Below are experts of layer 7 (counted from 0) of a mixture-of-experts language model. Rows are named gate (a neuron's input weights, with its number), up (a neuron's input weights, with its number) and show model dimensions 0-127. Each number is 128 + 32 x the weight over its row's rms, rounded and kept within 0 to 255. Numbers have three digits each.
Before each expert's rows: a language model's description of what the expert responds to. This comes from a sample of Wikipedia text that the model never trained on.

# expert 62
Institution name heads
gate0:173132161178162189114154070173169135166147127149151194176106119078097179190109131167109124172088131169160103162143043103140096134183142136043099098127181158178078119127112159113106098164072105117137104122135118167107117103113159098167139136128160123161081106115134039150147142210154173176095130151117147114110139127152112125132126112108136090091103141134132085144107134121127141136134
up0:069051128147167077158118142096108140128140207203135150172220110139096153175119173146125108144095153114152148125139140173072109109189154176114147120102138187097141148137155132131145096091090141138104125126117118133101101095098117161115150083092166164128089163166147119118186131134112103152142170148164056119098155180133145106128165113121122092137106140145150103076143143121114094227092
gate1:140140103175111077128135088174087068169104175124084127116095117109109099136184169150091132153096126135117110111177110113177105127134129213125137115128096104122121107151115147098149090155098109118135168149135141093122145137104098170135176117088137132168122236174083143131142125077150141095135156051144163121186079141116124107153178091074108160064170194159108108140143131072150169097124
up1:105146101128136068081116122133125110108133085150149129109092102140150080139137104113087145170179109103081131150130021140112157142121145189123155149176169130090134140152121107136095147140143104095117158076127121131191095134059094163106147090119118152095142140103196115132165094121115161106170130109195124137155043136111118122107101119171191091109175088138061118104056182167082145118129
gate2:108128143121108178144142132101155111165109098154160098157102101126114120176201143102143166072119078110128163140124151150110151095110153116128119133151098067093100144119149128124122103115142125016186121097130124125096157088126122143189089122154079112172206160044090150136139087179111134104116155111114211111190141137142153130134137150095107093120114072122089143183078107147112150196109
up2:117089121165157140141097087100143104077120145112118133113100077147120153136059141166122110194096175125086047149162104153207184167123101118103055110115166152101133126152136139186103168102129115153081188179099120083157108184160121106070127114067099152062114137160104130147160125094150095115138129145156124130131105092168117133080166148155086106127111152112134102168182139169139077098146
gate3:120146139140159142126164144133094118148059141127166105130021143142195104144095119172159105102145115145120123114129164099102101140138170088102156085089077157188141116103135149076205131205139158122141068143203124110081129177141142082124104067169111087158135144131142106128086108131118119113169057150093104144139095126127094131220110137146161110135135123132109121164091166118099171104131
up3:050107123161148128155099130095096105118181101154155103124153097061208130202127150126116097131132134140131102120123115154119066149151130115106216149121105141125044104118139171070187129123158128185156092125185122089075177138157141091109106100118155116156141143121114135110074094179147117119116108169106129089113160105138090101134103122149097120163139107126063134115056141180140173139069
gate4:146179140203125144073144114125114115145048123169157141171075105125106130171141152116119154105129135120085129136125070111085068088127126137134118112149156101141140104113131151104125119136143095083146087105170060129133143177142145097150153085101190131135115184065122158138091113171094104179069077096128081107124083133147086113194110138174075097130113109089158196153165096156146161112068
up4:123076134142115133110153110116099134118105150167151143136140111187123145123174107115116132070185157072121130088123100098104155106125110090071100150143103073188087106069142156111136123147186133143166095129166109126069177182147125057153124100170145126079105123149072122205127186126106107101113095139129175121129181079091127156079126152175088172170126161145175049113123098124142086148131
gate5:171150149119113191185125081128135103084073144086153129154085141162113126155168134097131071133141120088158084127160161160095157092160149109160116121075111056133122106113144082059157107165151143113140080120109105138167132156118191137109131126112081178152164187136096175114169162127085154158137156147104110171164126139079069130180170113051088128126115156148175137130153086095128073169137
up5:138173080144098106098091153192187158133106072128108209152135128098131157112108102113147097105127157117126094092137067105090153107132128076084158048105101132165114106112116148089167131165086200132152142114148169102139132175128150129157145114142111101151117178146103139176138084131132188126113113149148114112121081135124088152130147116134102174189164188225160163090179111129115087115085
gate6:109144118134118092213136138144150120115123180130101143112107176070191132152084113113125099113140173187163143140148134165131094132082170182089140175125136075095156141135116132117058137069176075130140091102077158115160108190118131139165129166141142121104115122140125122146124168154061190147156115095133126151109196123163109117118153079117065162123088114082158162193074154118104100156171
up6:101142127141193092074132153090142158078128118152161108098146189111115106113163119142148167093081098077097136120130173125128101203140161086139111121108126073107131084084205167165102184120126125104139067123138170131094145124137097160152164126075149099121163081065141083115094162140131174103135136173189124139108054156088101134153092148108128162128132149199169121111117084153161129175156
gate7:116131150090119167119165087117177153136127165143138172087174098081122173105145151193120140091122109134143063216141153116063128149107138091178107084098129065055067138184186134123142153090105131153132072117133113154164165111106099107122137119188119192138174127136125117142143095127127127117113128155175122117165102077124088160115177179123168122133123111129118166153115182142146075066098
up7:104092107110099125111160127114133144149131134147182170082142042129152080171150171100086114149093074141109174129135152153118155111096119157130201166120164146063145091146106125147112176123089099132111166100140117157120132148096152209116102105098076106075149119141124148121150191162174151090140150120107125117147109114166106067116133189162060167110136091088084061089143147134137115063170
gate8:107192126135175117121120173101062131093084120151114155140113174151176084150123180137170145106122190092160131108123119134153105108181141087160126168089156110132087126136093164089129056195212119107088119122164149137103118138133149179116133121109117101163057164128194087158136164179077119111132113110166084133193143132058142108152102151162117180120105119168098146128094119122106150177130
up8:125045150108160126178098120108147137102209124156211038131158118127132125132134157105166145153124113150150100137108114176147117084081074144161136113143134114062070166132144064124093175174150154171126157107101166117097159095133165143123134167064066114163128145112097040114067121102126110089150120107114128115161130126191127136126099145139161131145150121174129125117136092104183102147153
gate9:119109139115156149098131107107137116091162101123175134159138132090173100102094178148077093122148086113164125153122145135113101096125111085083191105149149094076138118155155119080088132132110139114181143067070149140173105199125121145146129107136142187194090169126066137099171149167060121154075162110108100142152130152189128071140167162103136094101120065122099055174113171120130169122171
up9:166128144105128170166094126160160124122127133110092094160152145122120131126153153125179179089140113195158142118153101116115155121092089119109076167064125143079094108209092163135158159144167122114128181113110133167134162093150116093132066148136168148118175064181106099142132090101161113150214133106106197155131115141105073173084085156132117119077160137164071115100109115165105103130055
gate10:174103081100110128096102123077134120102178092156149161107080145093097122115109125093157104083121053146108126203123154120118102160137123152109171129146128163089111020144112141150093091116131079101168122110122077125139070123134103117149159139164133195185074163139118169086200126116154138156151146162106144155104097153170097134129100102120118170127124077095139081111131151159131217166109
up10:171120104188117122111083131076160145115113163121140193094151187142102084100163106096111126170118134134088082182124160089144064174152152097075129096112123130118140107129127078092161140110062152117131151160149139114141124155112070119159125132131067144158153113119128096189145121138109100102126165141098103204042088144157103122181121175165150168102111131093103139160213128080101140179140
gate11:179161066114118160084109113141100139096150123149137174165136144150086139149091160092198161195115124083141135165166175123134098186150126148087107198128180142117120151137181125089107128141156086100177092111092142206093121179163208103123122099111106136160160142085162105186170120120163105176085131118169151108104123135129134098164112135112149116146132117077086148122169096140096057152138
up11:120045117136116134217141067145151147144159136138126140118107044114191153152120121155127096122198116122142056129096122123153146078112096106191088130131127077092115134054084175150126129128138085100093150135131152136170185134122132127151160146110145155175111114120106151110173111107110141145142120107117136143112127082131108120084062161157122124065140089172143179210132091096083118091087
gate12:170166076110153138196110104134145174033143159113118165178179142165104150170162121097152101119108156131123075187124204121147147167143108156102071142108098148103125079154112106092163110137165119098134104117104083167115185157142154100124092136142171173156128168084105107117109099102102164134113109123100178121130055146134105179126170133162196088171130147155161130146110095144176092140169
up12:104190136083092129143139160124129041121145095168094132089149037099134112106094137096132136085138094116112134132121171092143073102162061115090144107165146134111145096093084139089098113174118154188096120106155089144141153131176132147142151145078135133100179091124151137110106148094133150112082201088113146095169096119106112145116073156094103215107137093097130169189150115147063125145146
gate13:089140068100148163131079109124109170141141142134109074125098165107113171122173167136115122138126110111151201102144123184101076111131106118125145131129114113168152142152121107115133080119055042152089086128132115107079117117132128095146127112095125133115087118103078050111132166155128076118141142079071116165123149159120095166195183121091144092140082102154160132207096150092104102215117
up13:121111121132203121152087148114140130136142086141085120095186077141117097111126124093216111189053194134135155128142129165142117137132117184096123161164128095104172149179122103154143166155087093166136147122103116113119168123098076148169127129122196103165156133093116095089122142051158121135141125092113100146159078152097140172133156118107102129113067123104121134170183080044115142072117
gate14:164144153094168103096114140076152111193136068124063135145105197144140084124078147101102107087097161123147140198188158104135146099080148102134153185140131128078089088166117118130109110144146105095110150139136162134098126209071166115142133147150153117128181123106132104153175157043124172150099121138135149143117074074152114146161092128169093131123113136143130155152143108069107036116139
up14:124182133080123115113144105146124178196152134144144057110098121132147156160133113078102090102167121125112186115123123060084127100124143088139095053118132114104113087126171142134186105110136169140076188129128131106196137190125089151086118129088153070153100166104120145147186084119150117104121103119133106136179121094097146152141155116157157111158104093106108195142152117191199139134205
gate15:119115105133115109116121115144147130133097167082175176124132072095127097152148106131114135085110137100141059142141152163137142095149093062149166087114176053112128122148150085173125039122128113109099144143116080121093147143130089121130128110181133135208152107131088153074156197177131110116174203121134163209105103090114139120127138124155134129154029104156114113138112126081086115108172
up15:122118076119120183166077086146152124142130150085136037136128148156121152109144184109048157074123187185097119106140119152107200100162137165138092165072082086102149094122131136127147054121119118154139189147104103132094107144121091133117142165168155115088170153098116103116104150139168132079073136168142135147164156114127143140111143115097117116209120150147111097082116158165144109204096
gate16:117191146082166148084150142102054088073109167139150139140138180128120136147117128165125144118175183063110161100123128125125109160191158120114162145073115182057113101138058122094154074131148136116087121060136083141086121132105129081140136084093126155199154180153153091110134151142120135089163145112145155180136098083152153125154120145159079184064097119143119137127174116104112083132151
up16:099174150133072106137115153124152089202056148126105145124131104126077120108089133124095122127086109128145109121137090127166123132141091136141136129142150151113198137175146069157141097086083146122100098149079126199103148134162176138111083134119119198137114152114167138148058081102135137133186128134150122181109058142085123163155146141068136137118086199085093195086182088131150116149086
gate17:108171118104135112086139091098179145111073125175174125162126092147198076160140093134196156156129162091090118134173148162100214102136149139140106106159162144129128215091144138121128112158118115078144074108114151153115159116138113106096087139082110113132115180132091141175128133123120127121088199134120197101067123133121121120122065152048148099091110125142141155142123079092080115165167
up17:100109097098227088148175143119143143183120094121133122130082128143131161106067096131097202138109092112151100168115127178097139127126153099072145161141124118189112108176180121163128129177117097127110086142138090097084128081157118101185132077137153141160123096069109125129098152140116093134183137124091099176108150061131124163087142141201135100132081095079117094123141158130171118059093
gate18:131129153155128089139154170129137153144066101158150148155083147142171156156100130131078113130112176137145125142162136157081143180125134153131165084068125141130160193110137069067104170103132139135117097123129156104129169129154159152082179143059100158088150152109118110133114112151066153147165120168114090081118082116166107097204130103074098165113153155094086168093089177130229124116169
up18:150106160075110193146079122109105107075175119139125135114156119129152125123116114085143120066087126192113101121141153096131144138104118095136131119117089091114139042182174144156117110117114179118080083130066168194102123161152131035090124157156105194143118148070139114176091185092125109171113102126159189156153096127132108133167130132121135116160177129111133140179161170172157103078122
gate19:124147131110120135091155113141117146138148157138149122092162106087086115153085096131143134146105105122126193086126158134116128137055088144106121110090165179114153135193133234160111192183137061139105154093102104107124139157164153212069111155096133129062150170166116107099074159129103187055161175193118105160135119132148120146087174114112126133107093092131102113134113149145145152106104
up19:105217160181101123160113139108083070118121120094114167132153118088119082148100112123121190094118122161135066139106070120133151117078141141149114124113101096121140130182109129181059135150090195105091142132119090117135127145120173139121174144100117161112055146156152120108079102142043186142207127116103141082130082129152154136122156093129135073163183167117109086123111145130157131083088
gate20:193186145079106131128147165188145143136086087147076095152073133149096117076148146145161117127111093130109099201161216123163118165164100131100141099145134137137131108106057127117197081165086179113155148081174126198098125145156136161120116110135138125090160112132149095139151138078113111131154122125115129170187097136111130171100121138119110119115156110176201121156172072158126140144195
up20:101113082127148137150138124065102091092121086141159120103110140160132148189203169110112109110106138146154166085093199084080103118133036117098149140088112186092085109152141131079120139174148150156099121132069098102136132125159151096118171110148096188168126109134121101115031160093141178145110152189174072124086102129133108116116140112115112131084120150115107150195094165120135147125094
gate21:142115113114107120113121134165103070158140121081114147125133171105126136190115186132103156130131133144129166132139119136103155177089190162103151159068139130112149193221097152168140122103084134127177117110112135112111145129074124172144116168147124124038171187170152120144165135152124109092159111128091156134168090090125121075145168026128136080142117141172085087133042110102136123105123
up21:199150102081177099092138113140160157084128094112129122067116085133099106097171121094121154124137108136102141116124130147071078124137130125072148205090122117137133172109131119071157129158119119075122184088128122140099044165107163132138132134061162183142135178096119126162171088109153135110124127101120122147144188153122137133131089163151146122087200135099098113198162107089125143222094
gate22:121178090175085156122114116138103129091128073090112138131130136179144083148088162161152053122117180112143126149172125071157061098192152122114149153156118196167112127145129184113123122156080129071139091146135185102094150129095178119192131086107086144153117161140109109145158125138167129123081107135152136144134134090079090124172079071078107151137132136150226119137167098118088100097121
up22:097123072147110130185117114117146095170118131102152091073111102147160122134079108125155089127159145107125150124150124133135158044073107161091110127123175099141131096083098125166200168112105178164058105100187103145186134165166178099176144084140091155081157166120113132125112089150137194101105159117117119151103175070110114150116135137119124070055128185138150106180131110129101084140164
gate23:173104147125108178122134121057147127136164166121108106132113140123164076137082133123163039172099151076120127120139143110195095131140131147110166149145111131221161093107100180082135177172121145082199162106148125127103109152154113171158081102112151157176105144148150154145225128087082154151178129125160128154133165154167136106117080088170114165112141113123133104132134172113113138157192
up23:133176111127087058132093115081148120068178105105090111149146096130129122130165064134164056133089149106129180121077148120098109176219136123147183121150063150121144144153197115128082072138087099043118159112118120173169151139156099137131135078120110127115093110091080116114137094146081147164115167114108112147176094190114130143097111141165134144155131093164144154097137107118134182154154
gate24:170169123084116076124184074135106146125100138077072149133131083122131092107108151141123127156138100121137166136158081137125138148115194142121161154165164137148047161171099089121101120121155154142135143099190109150124122146120052136130117102151130135100084169102191107138129063168128140121079149077168129149214101105078131127098142106131170159117129037152132084130195151171082142147114
up24:143173082121120063071139098108148143069136122116145192111120127160114124116125132191139129131122139139165085129116133109146144117109176175130195130060173131145118118141132156184123147088129098052098103140116136157161145116137118115135088140074133142105112185159086117192080180146110147096109093062180110154203089089099109154120095152130171063116128105158140122149191152184122101086092
gate25:046090130149111163124127094125132112092050139131145098086157133120145163119145163131091098196132167152196172159161104146161152144160098161050154131132206106151117066175118110101168109153159113174130115135142115129129138171097125089121115158120069144140105151186157068075178139146141103110129105107153084092143175131158104109179080098136089147119150121164136116065108127107072143167126
up25:102087129158115100124144098077116142182091136064180130132120155136104123106110122094105136124082162049089080173122110153184157122118088143120141133112175095131180119140185097111132131075225144165167089114125150108115099136180145096096156153152155158131166108095145180087139086111038142088139177158127130107166096166142145184180112088124114074110123136107088111151098102100146136107161
gate26:115141147153112176195148098131127069105086153157144108183103109166196168133096099168109150092114163109109061146121146119198165143140153077161071081125114156089084142076153164167105145165143153143189112097108088105101137116101133094141137143169089152134158098122024154196110140124168136135156118141216176152173128117137070136144157135142131116157111153166121111135122132103132108144137
up26:109203108172149128139177125202105130148141185106113089159113119186133153091108147176103147128150131152160155125120113097187149142153151155084123154108152172104118076164124153102168097122109128191133140135098089063099089096074129191116086171144079127117093123115171123140113101110122131148135147171143143181182117101111114120130164095115217159142107118186089100169092148086073122186147
gate27:075174124117110167172109113144127156125100170136146138159061136186164167157065156112119130095140098126155137131154144132142125146150134129109189145132094151115137113081091158121117096205096158061109093124122113131077175146154110087095109131190221050116200135101119163108132110139115138138128136080123136101188155066096095115160112143139080170100103118105141163187133138184165106154126
up27:160171096108084111122204164137204152103077089137093086126101166136134125125105107097105174083110143156115211131113136134133167138145179126129132143105156130070095136156172231167182102158162105158105108130140157086117110189108138110152183087105078127138080148116169181144193079206149171128149115117118140131134131146150132109084161146135137110132144118119123125124138081123082094153108
gate28:179135170153124154106161096084157128108086136110140112145138172092096103105117108111136097144122088115133185125171142112131122103121095072117095059111129148089144100123104130134071109156089105086100138098195115114160149193071085100154145042149149073108135138093098119178095198081132190105147112117138163103133176179182140114105113128077159166094164139152168125177135102149087073115153
up28:075153084124168125111124130103102078108193119108076111095143113153158171112182117108064190175146117101146157142133121153178134142153120145130116156152171181110126097107156101134108133078196165138112120158102138112152159146137158089140136183085088118113175147115052133069106177148184165100157141184142107197144145176101144103119096178147087119170170181167107129165122156097173115128114
gate29:124146117138126109167111158138142191148132115105173165129139087134168136143095109128141114144145146161174112114142138120071132096097159175121153119073164131114065166127105126138094097178154126131104162125140162104165131181081092141091146124089168173132094107203102096190135140101127179111135159072166130048115092199113172048107079079100130191151110140139070165117109146112174145139089
up29:068114158082100095095156097121052138138134150143118104136087169077121117173120103131084124118160117113076120147137043117135039094148115089154148117156093175177129169067094090175128128105134180090098166145175165149153163190100103167119101100146103140107120120140115105133109122150115113099149101125092141123128128145139161218123113116120147078108115077170103110091185083131168084085145
gate30:136136112158126155122113077147146097156120097140161121180147101145063166162124084118182081152128136144133097138174164113110132184135153139121126122171160127136067076068094084106126071154109131096185137122168154200104129122126127113097140155064128151095139149081101101167129196141096143118137202149100210130159162090158094133155112073211107107131168157131145156100115153132115085121178
up30:187097124153099158085085125157165131122104123147113136146051188188070094111110144159150099143081134104142102114167137097113191151121161124118177126118129086104075099108166115073139123151100058150130154130095149123146092152154166070119152157099136095103069049081104116126182143124094131105122200116127172157145107132129090087099127131149130072161120166113106137146112205160082128082120
gate31:114128155122102145055147108115123076092105153173102190176158143120153158087145094138154164052105157079178146128127140091153101150122102137123222123106123162135069088149184110137168149089151108152174072096112153109129124145199174172154115122197055158101149136145122091084083129115146111083067138136146133183130093115157142097134131150139106137141167121139099133170170176127137144149113
up31:118053145110113088130115123119133152133089159163105071146105105125148175145088137128182101123089108192127137124156196123160092076158132123171084164148149087126094131110129158141112164091160088112139094079122166084148141103094145111130131081076146109110174173109095103185141116107155122108045112133110077033197132165141119131095165126123111145097108091140124167145117097142064140076080